config.toml
n_layer = 8
n_experts = 96
router_score = "sigmoid"
init_std_router = 0.0109
norm_place = "pre"
norm_eps = 1e-05
init_std_down = 0.00514
lr = 0.0109
beta1 = 0.95
weight_decay = 0.064
lr_head = 0.00669
grad_clip = 2.0
seq_len = 384
doc_mask = true
Below are experts of layer 4 (counted from 0) of a mixture-of-experts language model. Rows are named router (the router's row for the expert), down (a neuron's output weights, with its number) and show model dimensions 256-319. Each number is 50 + 10 x the weight over its row's rms, rounded and kept within 0 to 99.
Before each expert's rows: a language model's description of what the expert responds to. This comes from a sample of Wikipedia text that the model never trained on.

# expert 54
Description: Single capital letters and periods in abbreviations and initials, such as U.S., L.A., S.A.2, Ph.D., K.L.
router:37 70 60 63 50 35 72 32 57 65 46 54 43 39 61 49 42 53 65 69 52 78 64 49 52 50 45 49 45 64 52 45 52 75 52 55 53 41 54 49 40 51 56 44 54 61 59 53 64 48 52 48 31 63 40 50 33 61 70 50 45 57 27 38
down0:49 52 61 42 44 57 55 61 39 45 40 38 49 61 50 60 52 61 45 48 40 51 55 50 48 64 33 52 72 36 45 45 59 47 50 43 54 49 56 51 27 66 83 52 50 62 53 44 30 48 60 55 42 60 44 48 42 45 36 29 46 48 45 56
down1:54 44 54 55 61 66 48 58 34 53 61 48 58 62 61 49 38 56 66 35 38 79 46 56 55 73 30 51 45 36 31 42 43 47 58 58 52 46 36 54 57 55 68 54 51 57 48 48 53 47 44 56 50 37 51 44 65 47 55 57 40 30 61 55
down2:45 56 53 37 35 58 44 58 36 30 33 49 55 69 64 42 49 45 53 48 50 53 39 60 48 65 47 38 46 34 49 45 51 43 71 66 47 49 47 53 42 55 61 38 43 46 44 53 54 43 50 60 42 48 52 52 54 47 45 45 56 59 47 76
down3:86 66 48 44 62 39 62 41 54 39 51 55 53 38 34 43 47 29 58 50 44 41 59 52 56 71 45 53 51 56 48 41 35 66 73 52 48 51 26 47 45 39 64 54 52 55 55 55 27 57 63 49 45 55 44 41 56 64 50 53 43 57 50 49
down4:48 35 54 39 23 55 56 47 43 56 57 52 45 56 58 62 56 47 46 39 64 38 44 46 41 61 55 48 70 43 37 51 63 49 60 63 59 44 33 51 41 55 44 54 65 41 59 70 45 55 41 36 51 59 48 46 38 51 58 36 47 58 61 46
down5:48 51 42 47 57 54 49 46 40 45 46 58 57 33 57 61 46 52 60 47 53 73 47 52 65 46 49 48 48 46 47 55 50 42 57 50 44 60 51 33 68 49 55 51 41 36 41 55 45 63 43 30 52 40 50 71 49 58 67 67 57 45 58 33
down6:68 55 52 47 42 51 62 67 50 44 57 46 43 51 33 64 46 64 40 52 59 46 52 46 71 46 50 48 52 57 26 61 44 36 46 54 59 68 59 45 58 69 47 42 31 58 76 60 47 66 60 53 50 53 62 66 47 39 45 37 42 41 53 46
down7:60 49 43 58 63 50 46 58 49 43 44 58 53 53 48 57 65 70 57 53 47 27 51 68 56 40 56 44 53 64 39 48 59 50 54 46 40 45 44 58 43 60 53 41 57 28 45 44 54 40 51 39 51 64 41 64 45 58 43 49 52 41 68 57
down8:48 31 62 51 65 67 34 57 43 79 59 55 71 60 59 40 54 46 70 37 54 46 52 43 32 62 40 56 53 25 65 65 41 59 42 48 59 52 56 47 50 48 43 47 51 45 47 58 45 47 43 61 46 70 39 43 63 45 54 51 47 52 39 46
down9:36 60 41 43 53 42 45 46 47 39 42 49 69 41 51 38 46 66 44 52 62 64 50 23 43 64 44 41 49 34 62 43 52 48 65 52 45 64 47 46 55 54 59 48 56 48 68 40 47 67 56 57 64 22 33 76 65 53 59 64 42 49 29 63
down10:45 38 64 54 59 54 39 67 65 58 56 59 40 59 54 55 41 60 39 47 44 53 46 40 38 39 50 46 67 63 60 60 70 40 45 31 48 75 50 64 52 62 56 49 29 61 59 59 33 41 58 66 57 50 43 58 52 46 49 42 49 62 65 58
down11:41 52 62 57 31 52 52 57 57 56 52 58 55 57 44 57 55 53 51 49 36 61 54 68 56 65 59 52 51 55 60 78 42 46 37 39 42 46 58 57 49 48 46 34 42 55 57 43 57 69 44 54 57 53 48 45 44 44 69 51 43 64 44 47
down12:51 37 45 47 60 52 50 50 52 62 56 55 27 41 60 47 46 51 52 41 49 47 37 49 58 67 48 63 59 58 71 41 44 31 56 62 53 31 61 46 68 55 52 43 41 55 54 55 44 46 50 74 64 42 49 48 53 47 40 70 52 48 51 24
down13:53 50 44 39 85 55 31 12 37 48 34 40 62 53 47 59 41 65 46 52 77 57 54 67 39 66 33 63 36 34 48 44 53 33 63 44 54 57 56 46 50 53 34 51 40 53 51 48 56 41 60 39 39 53 39 58 54 44 44 60 59 62 36 67
down14:60 65 52 53 50 57 69 41 55 74 51 52 46 66 60 14 39 37 39 52 53 67 42 50 32 50 59 51 51 46 44 57 50 60 71 55 67 56 53 43 56 65 56 45 68 49 71 35 52 69 56 46 51 55 50 35 46 33 56 65 64 61 37 36
down15:38 47 54 52 43 57 58 44 40 44 45 55 56 59 45 51 61 55 41 46 53 64 54 33 51 42 47 40 54 58 48 55 55 52 40 45 71 57 52 34 47 56 59 42 56 45 59 49 34 57 66 62 66 70 34 37 61 81 26 51 33 23 61 48
down16:46 31 35 44 48 47 50 44 44 53 40 44 53 61 50 26 48 56 44 40 53 50 57 70 58 43 52 52 63 57 61 52 35 75 53 53 46 50 46 43 61 37 44 21 28 58 26 57 27 48 43 52 58 58 56 48 39 45 32 55 58 51 42 70
down17:53 45 67 50 67 47 57 76 44 62 45 33 44 57 50 62 61 43 32 43 43 46 23 56 49 45 27 40 57 52 44 46 44 53 59 33 50 70 52 59 51 47 44 48 39 57 46 63 47 64 43 58 52 60 46 63 57 39 54 52 47 43 50 47
down18:61 37 61 39 46 46 49 53 50 50 64 43 51 56 50 61 68 43 65 70 34 60 42 48 59 38 36 40 58 38 42 29 38 34 53 47 50 34 65 66 68 64 46 40 41 43 50 51 52 61 57 47 65 63 44 48 65 66 43 43 47 55 59 54
down19:38 38 40 43 52 53 63 46 57 44 51 38 61 38 58 50 27 34 52 38 46 49 36 46 45 68 41 50 44 52 96 55 60 47 52 51 36 47 49 41 54 40 54 71 50 57 62 56 50 60 46 57 52 46 53 48 54 43 56 69 47 66 34 48
down20:46 56 51 29 37 50 41 49 32 54 45 56 43 57 57 54 20 48 54 55 54 45 45 75 55 31 47 60 59 49 53 48 45 49 58 42 66 49 42 59 53 44 45 56 53 55 49 61 49 57 14 52 35 48 52 54 30 30 26 44 52 62 50 45
down21:51 35 56 29 48 72 41 50 65 43 56 58 54 45 71 48 57 38 47 65 44 60 73 36 66 45 58 50 49 55 56 60 46 43 51 29 41 48 35 28 46 46 57 47 64 52 58 45 50 46 49 52 52 28 44 35 51 56 51 50 41 56 44 52
down22:53 56 49 40 67 50 33 41 50 46 56 34 49 50 46 55 38 42 44 66 38 55 52 62 47 61 33 47 50 59 57 64 54 40 40 61 40 57 66 58 48 49 57 53 32 54 50 51 53 43 50 42 47 45 45 66 42 66 61 47 32 64 56 59